Experts of a small language model.
Size: width 320, vocabulary 16384, 46.9M parameters.
Experts: 16 experts in each of 13 layers, 192 GeGLU neurons an expert, 4 picks a token, a softmax router.
Training: 288M tokens, 8796 steps.
Below are experts of layer 10 (counted from 0) of a mixture-of-experts language model. Rows are named router (the router's row for the expert), down (a neuron's output weights, with its number) and show model dimensions 160-319. Each number is 128 + 24 x the weight over its row's rms, rounded and kept within 0 to 255. Numbers have three digits each.
After each expert's rows: "comes before" lists some tokens at least twice as common just after its tokens as in all text. This comes from a sample of Wikipedia text that the model never trained on. Tokens count by the router's weight.

# expert 11
router:147096118155072101097179135152113140106102114112135152139144129137146131096114156138111116147158086137138146094119151143152129128128133108109120149123108157154139124141152141152160108151111170143141182116142166104156131149140145073118099135127107126129108136167128091112115139096126067130163149099145180168146150157138116114168107113109164151153112137130142115091105108119130168107130153152093131097119137160108118134138158132091168159128148113141139094118111129145164091135144116
down1:115122125152146125099171136143120140159183150096112125131098152097132126108127094136095158107146138127143134125129149193097141159116163161164129144115150087089138132156116092124133125139137122150102115106160116117180147164113092145169117068126089149114130112088149152152141096142099106130116131140143123146127122093155123131154103142091101094106170127111133119137140121149069145148107126108111157135161090156118124174165161153119136145129107177141117123129077147128105137138116124
down2:152110149133111168142086104113115165127137137122142096116135176104100164109175144117166135134155147147126114108116131127085056135157114132102116134127123121185114144118137173184157089162118112094132153122109204121113164126120088139117142147082108143110144124107120112102202095143111118142132163155141136129159158138174138162120123147119132112127141145119149136098147152150115119171154145106106155134126105111111144157132101100146144128159132144095152138152132153110156160126155131
down3:152120100086118144139119121129141137090210131093118129134126137095143107129153094125109142133121099100080139127120150148143147166155154125133148132125116175117106152149108155108154138175130118153131109121145147141154117130175057086137147148130113095137142160125132111095136159107143123069143112164107115140150129107148104123157124098140136150140107135081090145139101116123081126105121136129081124079067112118099116150116135134139081140127111125182150164137096131130121135134133120
down4:111126164127173129127101145108133155128137105128091122110103121141109114158145087141132103084084154138137145122112186136112115094109150147095096102116140137098118109144115136099142158093104112149111104103136109091139105150125119137149134128109176127111159126166104101113114153118141143120103120136108136102135134114107104119134131129163122160136106147090097100113159139105130148164078141120115129108061153159087108139122122111071124121155138160122133130090105143148151081152175115
down5:083177129161076131121190108093153168158175139094116104103121128097104093145068136165142113118112127115148117100192107129140124114117098144105093106116088165126101085121089121112130080107185134115111191158076130127118061124079127083107148108118122158117141167102120093126132117171119074168149146082078151149124124116126104129129140129147106149122128122161145122107101121150154153131116089116138133129130128185160151112131139143126149096097125109147145116121118104098181114148147124
comes before: "|", "-", "20", "==", "19", "==="

# expert 14
router:103134123084131136115146118118112098140138111117154130131125124108146113149132120133096119128135139114096155150126133123112129151154100197114127142144115165144131118136096115127150142082132135146101124068122172164129137089135081135144114095148064115158148138133113083132140090074115100100138117121109123104145151108136116134132094082091101136143121144151184148160108127097066108112119155135096151128174124159127130084114140099103088114155168139111120109129131127099112163145131101
down0:151125124140114155101137139105123087110137112133136133148146133109115128126162156070107163163100089124124169102137123144171139093139128171190158124152142135116134137155117114125147142130129091158119099088131114145171106106083095174101171097173123136143125146187123121122151125143102098158159128156140125132144112100101132156140138145096129207109141108118167124136147139146124107084134109108140107082116146156149139134129125092147125159135138128140158074181130107083132150168150112
down1:134131110142105128138143133126130118106135160093127143148177119136121148112097148096091130161154172089090127115122090159088115163145116150127128107129145146127189109132130124143110111098117125138106122134149130132141170125174113134121156145124096146143149136126097124129105150120134133124113164112124102164129123132195135145092108127141070119123182128135100154162110102182138102142150187119079182158158121145117123187133113111087120118113122201141106123146127174131119156121145137
down2:148083116123121127107113122128146058112099144138126163128107161106159103100144143112125096140127163146090088141153124089130082168115109182130154156147092161077103137123103101138137103145092167114073109129092149132094153136147076103094162101131159156167108157123095127099150148098130104103142107132141167150131104095109133137148150117090128178091155127141216118126116125092058135159136137155145123124110170130104121117103140109105131109133132132091109061132094154139107126152105109
down3:148144139094102158124144130138121114093107130132117150116159126140159124135177103129133152115115146132104178086158129106153113165122115161117151146103133131161141145111114133117121121158124103101123082106099160089120119127133165119107121148156122168091146144106095131146158127145127128113139074171110127115155139169144151132110137133179103130171097138142158132177129119141143138124126127142114128146141096123136138078053115152113166164158171141158140139137188099066115104117128104
down4:090100119112153132136123140171172060107150116112099119079183131124140165143121169129144114115084067131092084129152065120088107124135154136138143140135098144111124124168136139139183156117137159132129100080133133099103119125114164088129103127120138175091127148176129115125126125114162130170080085140096144119144145115156122132144168114121153150129105167137120148136149135107140107118150165123144133135149128102143155163133105108106128098167102079099153114124169132132156133095106128
comes before: " |", ":", "\n", "0", "–", ";"

# expert 3
router:117142153110139126105114090131099120118177125155106136150108181160127135094146124131142083095105134137141099111101160167165107126153155094131105111125090142134146170147128122159118147144137094181103127150163094121110099088133152115147096141139167146102115114089134193143154077175124148148173159140121138127107142118159126112101102115089099096112140140097116141120109107107148121156128102082167091124103125127135116117137140133147163098164107122170147140111093112104101155092131118
down1:141109115126131137155145096114123123132114131148170113131117132129128169129106103107151146142118148122130154158117095119129116089184138130114096136127152144132078130110115098121133112127169147131168086150090094148106125127096130109129114094138148117175122107129094144079116112116155127154115139145118125103127137148129168139186109140138160131098153141131117152144125105142122140136128115091131149113160153136173158088086087168115123079112117150120114126134123129146099153104150104
down2:139153155122154100094148113115114130104130151122149165120105131151136148141123076138142127115128145122105129156179116089112138124076083130110124146124083120124085139104143103151107126151121172165129097149148154143159140148147107136165164111123113120126168135164135144108124109094102138182146075129160144190142120108136130141168108150094113126090097100133137135136143133102166115130142117143131111134090122121117164127130128113120150099113097126084152140140167109110103123113085141
down3:111129094116138170129120098101154100125137153089107107143129123149180095130125137132138108130100169135113125124103150126117116141133126110160135146113164124114164139142108155140126125107137112171098105136139121090123163133145112104092169140136169115158139148125093085163045140126148142124105137129153183152163117144148158151153120175160137149116106138115116139131142123075122142117111163119140118116108136146146104147122115123080122094172075151161121123164118135148138103150154095
down4:146088100093094140159156107106135173105134175145102103145134112116114150151154084132115132158154127120172086126159104157105126115099109152117162136101136118111140115126112049186126125155133123099097175122099139130114139103116145108140112136137087132113107133109116132172114105154103149102115136147112169129123093128143165122120122086127133132145117113086147130120119124120120139130142113106107151140115112109130132137107173117147121134160095114097143132082160125099117163124135145
down5:142084151109116169100183144120141130133142177125122126129143095119117122123137124137132181108140162198111092096126172134105123122150163163105133126134111067122159117142149103148124133108130129143123131149133105165148138157096077112125141147126128155095120090110104125113096125145145158146065134123120146123121136177137145100133136089143174115118129099111121107124152109126090116110125144105110125100140118147165126132138120130122099145083125100152106108151082117115121116120122118
comes before: ",", "\n", " (", "–", ")", "\n\n"

# expert 1
router:129154115133105134122154159124097133107096151112151091155139138145138139132141138134161057115130134139146127133151175142110122154146152131145148140119127093093099144108101137118095142143118142109155111174126069171086153123123153150140120133151190122150158066131173146096129131165125076152130129154147136156109148094140092162088101138154146111115104126148109090152083130095136136150145109089145142125112141164136098137149125093147112148095166141150116126119124113119125136139109156
down0:201135117173169128120146111127126097094156107133121128119120124126110142086111139125095135159128123133145096098126138103131079167163110123186111161092143120140136098099122130184154157141135137127191103120111157153150135127109148121097139125123125137129144143140126154133130108147133098119190103134144103131095117141098175143143103121109127126166134101095099162101139126106114169131134136172126129128113132126097146135147103109107100132163123144103144158111119124096160157108158122
down1:112098123140096186138140141145142107108182101134164156155145140131088107154124084082131119169162121129086149141150146153127149125138137125103111110173137082107118096134149158149150121107105118106113134139121137130152070121129149126089106102127119163167160101099128128149109102108116130111134106139131102114154119111118088138127107110158144104148165118172118133139113148109166185121121141113132121111151127132120091130110144091078101133112077129116171098133122099140117128154161127
down2:149134110129109098123111132134099127164161107150099148128157116158110119130170043098120100168132101136127111126186153122157123123163156148137109137113106144164145127149128157143142120149103142112134097091094111127131171165154151128166125117118134164122111135156146122118147102156128115159150119135138115124097131139154117130095085130101118158084125110145176158131129132135124090114133095107124112156124102162128133108104153140102152094098125143121125139133078142156123154119109157
down3:131106164131109082127118190162116121142112118114178147074113142142130118127128151139110144095111095118147129149094119149127131130133122145174185108111132145137086147074142121096126135142152124135106095125104141114068159186112123121102108155149128124104154119113128106135167171112123111120124137099122137153129151113154156119167180137085138135111137127136133106110150133128171144120152099161099154112139152159176120099179106122149083112124157127110175119072124104134163107110156114
down4:115130146113117148153141110127121091115130154130116140113163116119152159125180132150091127123154121110149088145108130120159118138148130153152156135145161150093142095095168115148125107165140069142118147092099174161144124132134107098089154122092116183120139112082157122153107141133063098145111143119130138133151101181143130163130129145068119141112131112107135119151108127094113138103120124120163153135122100119140170141178139086140124180145156160164137102093090151117146111119115112
comes before: " of", ",", " to", " in", " and", "."

# expert 13
router:167155115126085151130145096119106087136152131150129110123132136116146133135122093133143097086121141131147091149126167144107127114150080159169127142156122121100107156132096103155135124137095136142101130169107126157145145075112127118138143149151161108168127142133093133127163144127118077119158138152073118102126130080148116101084107128094108124093079124127166131151091106099085138131115144065136140124138115146124110144133117131105132124113155160151089104124114138112143137130130139
down0:170104140131112103156095157137127144134158099089174133103147140142134121130102105203169137116131106125110078115107091091110113117125081128165101094102145105162125139136167127150171102168126175110135149116101149099175157094143141112136163179141143122118145135093091112143150145123127168148110152110106123152157166156169175124157159125112134111109083123107098143126120173110147112136104121114116116134132088137096098145146134128154136144140117058140112137098151135116163136134096148
down1:180129134112119113137123126135145159108161097136084150099140090121144146126070145120113137093110147127131084136146152100077155134132133120122076123147124123099141142166158139178147110138092175108109129141113103153137096093098126136153165142126098123106114146114092115133119113137133116084154129136104100125145084123090119107146128111090151109139161109142142110149126153105124136131150124123087143122115124121099114155123139109149094112129110110163101138116153154168091123102124113
down2:134082131119089114147112117139136138089097185094129107129132149138083160130141138151103120112135136106146171151131116118104074131116141122103082104112103126131104128095145118131132145152121131181118108127136072140045137128147120088107143159127167107089094103129139130115106112090123153132124127109170144133122134118099126144153088160111112125123149165129121119139094172094121132167138110090121132159119167145079121116134132090122165134109120079179097108141132094136148115105136102
down3:142134139155092149118139089148141123129125132172115134115096120153096144157133123137084104116112107150089123139134131152117132126105151118146154137149119134131201122106106115132153132127155130123094144116131134156128176131125116162122103151156135145120129130082120146147113101153170174113130057104133126137118135160134089106149098073168131145125170113142126133100120134142102109124134125141134119130138113108075140089118124113119111096126113118128167134127178129079110121177135137
down4:123152133162113135133116091113114131148160149104157118150117159155154093151100123111102161116140155133125141148165119130119150112116104166151105136097125125166141147101152141152103107121104154132153139162131118109124131102095153111087162153116121128101131140168153185103124123113123102096140126144157092146158148134158098080109123177142166160142109138163139087164135175113122157118101135127131124119145122132129102126128140121123101161115127152135108122147101098176111107114173119
comes before: " |", ",", "–", ")", " |\n", ";"

# expert 8
router:136091134144146110156109134144149137145080112122111156163179134181132065088100137130157161127141084130093127127106122093186117137135112131115114148140128108126149147105133130126131083161107166160114144107107120090125142129105145077096155136087166106105055165105167093131147108127155128167183128112115149124158127160130128093189130101128141152160127126143105107096136108101157130130185143167133093132136117129094096135125093146110133153144153124116152105084131097128128119144127106
down1:103135164090099122104180180126106114114140149087119106110173101124146113154146096150140147198148151073089109108075108153140126099152135103131139130104161164107170119143133136133134099145100144098118122122101138099152122153127122114151116140101154121085125121119115102123131138129138142160121147105108160172162106136146159144115125114163163115169125123131070140147103124143139135118128085097137093128153159121102137133145164102129168093116129110130145116067094154119106141105149131
down2:092152153119125145137138138098147153128099146137122142165126129122123100155110166110170123146154110124141125131087124115108165099139120136114117093114147080114142121136127116112135149135130118153081135145109100109117130182153134128124116123129153165144122114142159122154142100091129132128150058138125154102128136135127088092135121107117152122117170141130118094124116133137096071141142136148127110116144170162137121132146103173128093145120132176121138104122104106103150077130120136
down3:149150127120126168127135119155134146136076145094115122127119110180134128138132129141157157114103165125127121150100132193156112110127102068093121138103169142123164121159142128126170114122136089090125112109134095111144158160100127127082126126088142124120177152106125109145110155170142130112126115110175127117097171137116150157130140140162128106125141136172134120147125111150127137109141169148108115155138176108084144156106099141158131131099135144075095172139124103158119102129134107
down4:142093171110104118104115108110120097131107184138152068138109133135153158147120110129141140126132129117105128142102116138164132147147083141112160133125113132108105175131147121111095160088150092137129128151130145140107093129117096106208144139139086123137110135129139153154174108112114093119126122102137144137146118134135125139131154129127111138145112140121110142136149126119129084149135119055145157135084117122133114151151131136145109119081141144156154077107089050123142142126150146
down5:181109150149117116131115154109125117123098123076138169121134095066149091152114092130104119172136145131148157059112110137177113123121112060104111129114117141139112142160144118103105105112166152104153140151046109150123095093117127128119147120155139129113107104128120146114109148111164133134104110148102149139131113144095128115127149126103135160157147148116108136155124127126168105154145140103135105146162128131174155148119175146143126099108165100111117106088149166105140152133105142
comes before: "19", " ", "20", "18", " The", "17"